From a checkpoint of a small mixture-of-experts model trained on Wikipedia: vocabulary 32768.
Below are experts of layer 2 (counted from 0) of a mixture-of-experts language model. Rows are named router (the router's row for the expert), down (a neuron's output weights, with its number) and show model dimensions 0-127. Each number is 128 + 32 x the weight over its row's rms, rounded and kept within 0 to 255.
After each expert's rows: "comes before" lists some tokens at least twice as common just after its tokens as in all text. This comes from a sample of Wikipedia text that the model never trained on. Tokens count by the router's weight.

# expert 5
router [108 121 141 100 123 100 128  84 113 147 140 134 164 132 124 115 123 106 142  92 107  74 141 129 185 120 129 170  63 138 124 144 161  90 125 129 102  82 144 137 134 170 127 104 138 105  93 112 136 120  57 153 144 206 121 160 146 155 149 114 106 147 108 129 133 108  98 121 121 123 102  78 138 151 169 131 118 156 172 182 180  93 130 118 127 149 144  74 147 112  98 148 102 151  79 122  97 142 132 119 104 161 157 148  69 126 138 137  79  71 134 124  62 167  97 162 192 147 146 169 121 191  80  80 146 117  95 158]
down0 [151  97 118 105 185 179 142 126 182 122 122 137 110  93 141  98 107 123 147 116 141 126  94 138 136 151 169 169 114  91 107 150 125 191 140 122 106 180 164 105 103 119 158 150 124 104 159 170 164 117 138 102 117 150 167 142 134  97 134 120 142 115  87 113 160 170 153  90 205  69  84 137 186 125  97 124  95 111 113 150 135 154 145  42  95 183 106 171 138 142  70  95 158  96 127 117 127 143 172  89 143 109 113  72 138 121 134 118 125 149 150 108 149 203 109  98  90 150 126 153 115 122 146  97 101 131 203 149]
down1 [ 96 172 104 166 112 152 158 137 103 146 120 122 178 134 138  87 135  81 112 165 182 198 135 115 136  95 111 103 158 130 113  90 119  89 175 157 136  87 145  72 147 100 173  79 151 203  55 117  74 180  91 255 113 150 100 101 126 153 112  70 161 135 157 151 161 127  83 137 107 109 161  63 119 138 101 114  96 121 139  48 124 137 109 120 100 165 148 111 112 143 108 125 102 157 148 107  99 106 170  89  80 143 151 162 108  86 112 131 138 144 111 138  97  74 167  79 118  93 133 163 117 124 115 125 152 112  53 142]
comes before: "-", "|", " The", " He", " In", " It"

# expert 3
router [152 147 108 109  72 139 124 113  97 162  75  81 158 113 116 123  74 120 173 141 120 129 134 157 137 125 123 139 113 118 118  97 134 159 109 117 121 118 113 154 203  98 121  94 155 109 205 202 106  24 159 189 168 115 108 163 101 148 158 141 127 134 191 129 155 180  95 127  76 107 111 151  91 142  83 105  89 170 136 196  72 153 130 125  84 151 130 136 120 143 153 136 110 126 150 130 108 123 159 139  91 141 210 101 116 105  90 113 150 136 113 141 126 148 118 114  57  48  99 161  87 136 107 132  74  72  88 161]
down0 [106 142 169 112 141  72 196  88 172 135 120 137 113 103  60 194 134 123 126 139 153 148 100  56 110 153  76 105 169 138 124  93 135 157 116 116 173  93 189 159 134 117  82 205  69 150  98 112 130 162  92  91 139 108 112  65 127 148 168 137 131 136 159 118 131 138 120 111 161  99 117 102 131  77 171 114 108 123  73  38 136  81 131  81 112  94 168  95 113 128 139 116  58 137 157 117 177 108  90 119 174 151 194  71 114 142 114 104 173  93 132 147 165 102 144 150 140 172 197  53 191 146 137 150 131  99 103 109]
down1 [101 114 158 137 142  62  72 102 107 102 161 123 119  91 130 216 145 102 133 110 168 100 140 239  86 101 169 166 169  96 141 150 138 145 144 139 126  84 152 109 110 153 142 152 128 154 154  96 198 148  93 106 111  75 153  81  95 120 127 115 134 108 124 112 127 126 146 101 164 163 131 115 150  96 149 125 155 151 157 215  93 152 113 232 100 105 122 161 147 121 107 126 145  89 125 184 125  92 138 117 127 103 153 100 111 212 160 117  99 100 170 142 136  81 152 144 114 181 166 122 153 108 130 120 119 173  98 182]
comes before: " ", "0", "1", " —", "2", "201"

# expert 2
router [152  83 148 184 106 101  79 156 148 170 150 109 169  83 130  92  75 102 135 108  90 147 174 143 169 132 129 147 144 134  63 175  86 159 142 154 155 150 115 144 132 142 115 185 150 143  86  72 163 201 182  65  90 154 171 174 130 172 141 127 134 139 182 118 134 168 147 147 129 134 137 114 142 145 108  75 162 144 142 120 133 118 169 182 158 155 137 194 105 141 106 101  71 137 151  95 127 172 102 112 144 175 108 132 168 109 144 104 116 126 121 129 151 172 121 104 172 106 164 117 150  97  97 140 122 108 155  56]
down0 [107 128 165 132 132  97 165  87 134 100 150 122 149 166 117 130 113 130 165 167 148  64 126 115  90 185 148  92 129 129 132 112  69  74 152 148 127 124 157 122 138  71 112  97 105 162  93 103  76 164 117 159 158 135  86  91 143  91 123 102 164 118 126 145 106 122 152 104  94 149  65 107 148 160 145 166 172 114 113  93 202  99 165 137 107 144 156 102  85 181  83 127 158 163 132  88 135 164 172 166 201 154 148 124  78  92 107 136  78 159 126  96 121 130 127 145  62 164 160 148 147 135 175  94 144 150 160 103]
down1 [131 126 142 135 106 126 159 180 129 137 120 140 117  91 203 125 121 108 171 158  77 128 176 144 168 132 140 139 103 165  97 192 129 122  97 133 175 228 148  64 164 133 133 140 123 175 147 114 139 177 113 146 143  73 219 184 170 189 169 160 139 153  91 144 118 111 165 119 152 101  94 103  92 146 143 126 148  60 135 188 133 154  86  87 101 147 141 111 178 152 148  81 145 149  97 158 123 120 134 167 119 140 186 191 104 125 113 100 167 131 153 152 116 116  88 133 139 102 110 112  78 151 136 152 145 169 131 104]
comes before: ",", "\n", " (", "'s", ".\n\n", "\n\n"

# expert 8
router [120 126 208 153 135 146 125  95 145 131 116 175 131  85 110 146 107 143 153 143 141  59 190  99 111 169 134 128 110 130 152 116  95 132 136 130 105 131 152 132 148 171 109  64  99  94 168 169 156  48 170 149 171 119 136 114 200  74 115 140 163 110  84 143 120 153  91 205 106 105 119 126 123 135 134  97 132  85  87 171  93 147  96 107  98 129 131 125 172 168 136 152  84 103 163 169 177 144 125 117 174 102 117  64 143 119 129 134 169 122  66 103 151 133 141  80 137 108 106 134 150 128 112 119  90 134 114 110]
down0 [134  71 178 119 167 149  74 134 136  92  97 124  91 151 119 167  90 177 160 107 126  92 120 111  99  99 135 115 140 132  90 155  72  93 132 104 187  97 121 159 120 133 105 108 132 108 175  87 211 122 145 158  83 146 131 144  92 100 159 131 166 138 160 178 107 102 122 162 166 105 112 101 137 130 147 122 121 114  96  74 143 125 139 132 178 162 150 145 111 146 158 114  65 147 162 122 129 162 120  96 130 159 145 232  67 153 169  61 111 146  70 125 154 108 136  48 214 136 102  79 134 180 141 157 113  98 130 180]
down1 [131  66 125  94 185 136  75 121 109 159 115 178  97 124  45 159 179 192 114  96  96 125 109 130  80  93 149  93 127 115 127 146  84 122 129 143 154 110 122 114 131 159 141 126 168 121 173 181 140  82 177 154  99 135 134 180 122 130 205 129 160 115  58 138 169 104 160 118 146  69 121 132 168 140 144  81 147 131  93 161 177 127 147 131 153 160  96  97 175 178 115  59 183 116  93 135  74  91 113 103  86 104  96 111 142 134  84 205  50 137 137  99 111 154 143 140 125 183 137 165 192 136 121 109 132 137 133  85]
comes before: " the", " ", " a", " his", " an", " he"

# expert 6
router [166 158 218 163 172 124 121 102 147 120 118 147 131 130 144 156 144 116  87 137  69 108 108 152 125 169 148 115 101 143 198 115 176 133 159 148 128  93 120 135 104 120 153 159 104 140 112 132 112  80 106 124 159 163  53 105 134 135 126 168 136 166  92  58 130  91  87 146 126 140  98 103 135  77 135  73 102 134 110 132  88  43 131  94  71 106 120 135 145 140 202  63 138 147 149 194 152  45 139 133 143 166 102 130 169 110 155 126 136 105  99 139 143  96 133 154  43 221 174 172 114 108 142  70 130 174 131 116]
down0 [126 145 112 132 129 127 126 141  64 170 160 123 145 109 157 117 110 123 111 183  69 160 117 108 147 170 161 139 150 159 122 188 140 214 111 152 127 150 193 135 112 203  78 108 165  52 146 105  74 146 135 128 145 107 112 159 145 135 128 133 121 138 126  87 136 125 137  89 127  67 109 102 108 156 150  79  93  78 140  59 165  92  95 119 112 127 121 162 187 105 191  91 142 161  83 150  64 144 120 130 158 145 128 147 113 119 107 136 106 130  87  90 174 123 174 161 109 154  82 164 160 158 184  64 107  91 133 126]
down1 [118 144 152 145 127  99 174 158 134 103 165 112 122 178 179  94  92 136 134 172 174  99 189  71  96 142 119 158 204 197 105 135 140 130 152  97  88 102 174 137 122 155  85 158 128  74  83 114 102 164 127 104 164 158 168 149 102 151 114 163 137  78 126  56 121 154 147 138 112 119  91 121 101  66 117 158  91 105 174 115 150 164 136  91  96 142 141 155 104  79 121 151 146 144 144 168 212 163 157 129 155 117 117 155 117  74 176  57 115 145 129 109 176  46 137 101 113  98 110 197  80 102 147 142 133 149 175 127]
comes before: "201", "200", "202", "1", "199", "2"

# expert 9
router [129 123  80  83 171  95 115 171 137  98 165 122 104 152 194 150 174 116  79  93 138 181  96 130 129 104  47 136 180  97 104  92 125 100 112 128 155 106 151 168 113 142 208  77 112 147  87  95 135 183 144 117 156 125 113 142 159  78 106 125 103 166 116  86 123  82 155 164 164 143 105 120 167  92 124 121 129  72  79  50 122 118 112 115 167 115  88 109 169 151 127 142 180 106 116  93 118 176  84 142 155 147  67 112 132 150 170  96 125  72 131 171 135 164 156 158 146 109 123 119  86 156 148 106 146 175 149 108]
down0 [153 115 131 165 102 114 119 126 114 130 151 153  91 134 103 112 142 105 179 137  59 122 118  67  85 137 137 147 154 151 152 116 117  95 182 148 118 179 135 139 139 181  98 139  95 147 102 130 159 159  93 128 112 100 157 127 117 143 122  64 104 108 109 164 136 166 140 128 123 150 123 161 123 110 155 100 112 131 153 154 129 114  85 161  99 197  73 166 130 187 129 121  96 176 165 160 153  83 165  88 163 136 126 130 120 105 139  84 182 112 152 169 184 173  91 148 156 139 140  66 131 103 137  91 174 140 160 165]
down1 [ 86 147 130 103 117 111 123 173 187 140 149 133 105  70 118 106 100 110 112 183 103 182 122  73 135 150  80 131 113 148 158 141 141 132 128 159 149 111 128 176 125 135 121 132 102 104 114 158 173 113 142  83 104  87  79 106  89 134  99 116 143 131 135  48 141 123 136 163 141 120  78 134  49 202 146 158  90 112 121 148  83 111 122  99 202 107 190 148 183  99 113  63 129 140  48 131  93 122 128 116 171 105  84 139 156 122 177  61 143 105 119  89 156 175 141 138 131  97 106  86 129 131 144  95 143  87 113 132]
comes before: " of", " in", ",", " to", ".", " for"

# expert 15
router [204 127 130 156 119 187 128 151 138  72 134 119  88 141 142 126  83 136  79 131 120 105 136 145 142 126 140 106 123  87 154 110 114 135 114 101 123 157  85 105 166 162 131 101 152 140  54 113  97 181  73 126 117  91  70 119 122 135 157 153 135  72 161 102  89 111 164  93 107 182 122 102  23 149  84  56 150 159 108 116 163 150 130 165 132  69 171  99 156  94  67 185 111 116 144 124 105 141 158 139 130 189 143 168 102 147  95 136 100 102 161 121 102 121 126 119 132  97 119 136  92 172 157 152  96 184  74  82]
down0 [181 113 135 147 112 119 154 112 121 133 159 207 126 105 139 134 130 135 104  86 102 112  28 110 105 162 181 159 132 193 130 127  96  90 108 136 122 142  96 136 179 138 155 100 130 140 120  94  81 206 151  38  96  73 118 126 145 129 141 153 149  62  41 142 186 112  93 146 131 146 127 159 138 132  73 121 140  99 132 141 169 119 142 111 178 131 182 108 172 125  99 107 105 162  94  91 149 128 147 111 153 166 121 163 145 141 126 166 115 132 125 103 148 163 137 113 105  68 140 129 198  58 112 178 182 180 110  90]
down1 [137 125 142 205 140 137 113 133 126 108  76 122 179 134 148 100 189 126  68  98 112 116 125 128  94 100 131 165 183  77 114 110 149  88 114 125 125 129  78 122 102 137 160 167 165 102 105  88 101 122  70 146  92  91 164 152 190 123 135  64 112 121  85 113  94 101 149 163  89 172 124 107 194 122 146  93  90 125 125 118 169 159 167  97 173  80 137 132  99 107  84 163 109  98  74 135 111 103 143 145 111 133 102 165 100 156 104 153 122 114 128 155 145 136 146 157 116 107 102 177  91 157 149 135 138 140 177 156]
comes before: " |", "–", ".", ",", "0", "5"

# expert 14
router [143 150 166 101 102 107  97 169 145 153 147 165 144 171 101 174 125 159 163  60  96  97 121 150 149 127 128 173 159 106 112 208 129 146 155 123 144 155  79 141 138 147 109  83 163 136  97 149 139  36 172 168  92 113 112 136 175 116  97 194 140 146 120 139  88 131 126 156 150 101 148 153 109 145 140 121  75 157 142 144 136 120 152  88 131  88 108  95 135  82 148  96 195 196 119 113 102  89 116 183 116 152  93 147 131 165 105 119 105 177 160  58  98  84 122 107 145 173  62 137 107  94 136  90 131 108 114 107]
down0 [148 108 143 174 112  76 150 125 136  98  80 115 122 143 151 138 163 114 143 166 103  96  95  83 132 109 198 120 131  80 201 153 150 135 165 168 114 116 105  54 118 181 112 120 106 157 102  66 163  66  68 175  80 103 109 117 144 101 152 115 110  87 145 112 158 110 118 137 121 130 110 135 128 110 200 115  99 142 129 163  90  74 169 112 151 140 124 175 121 150 219 135  83 186 115  99  86 118 150  97 115 130 119 108 173  69 128 146  76  97  49 123 106  71 125 108 141 133  75 132 109 148  69 112 100 156 148 101]
down1 [174  97 195 152 149 133 105 110 115 132 146 110  81 155 140 179 130 191 121  81 145 116 158 155 101 105 136  85 158  93  95 130  53 114 101 103 123 171 124 120  71 176 113 104 177  99  70  83 145 222 101 146  97 198 152 138  81 171 135 152 145 117 107 172 144 190 121 154 151 100 169  99 117 149 131 133 146 136 104 106 125 112  87 162 178 140  81 124 156 132 157 116  86 185 154 117 105 126 107  72 168 141 136 192 131 179 127 128  79 116 132 111 146 115 123  83 146 151 129 103 185 190  73  93 110 167 153 138]
comes before: " the", "==", "The", "===", "In", "="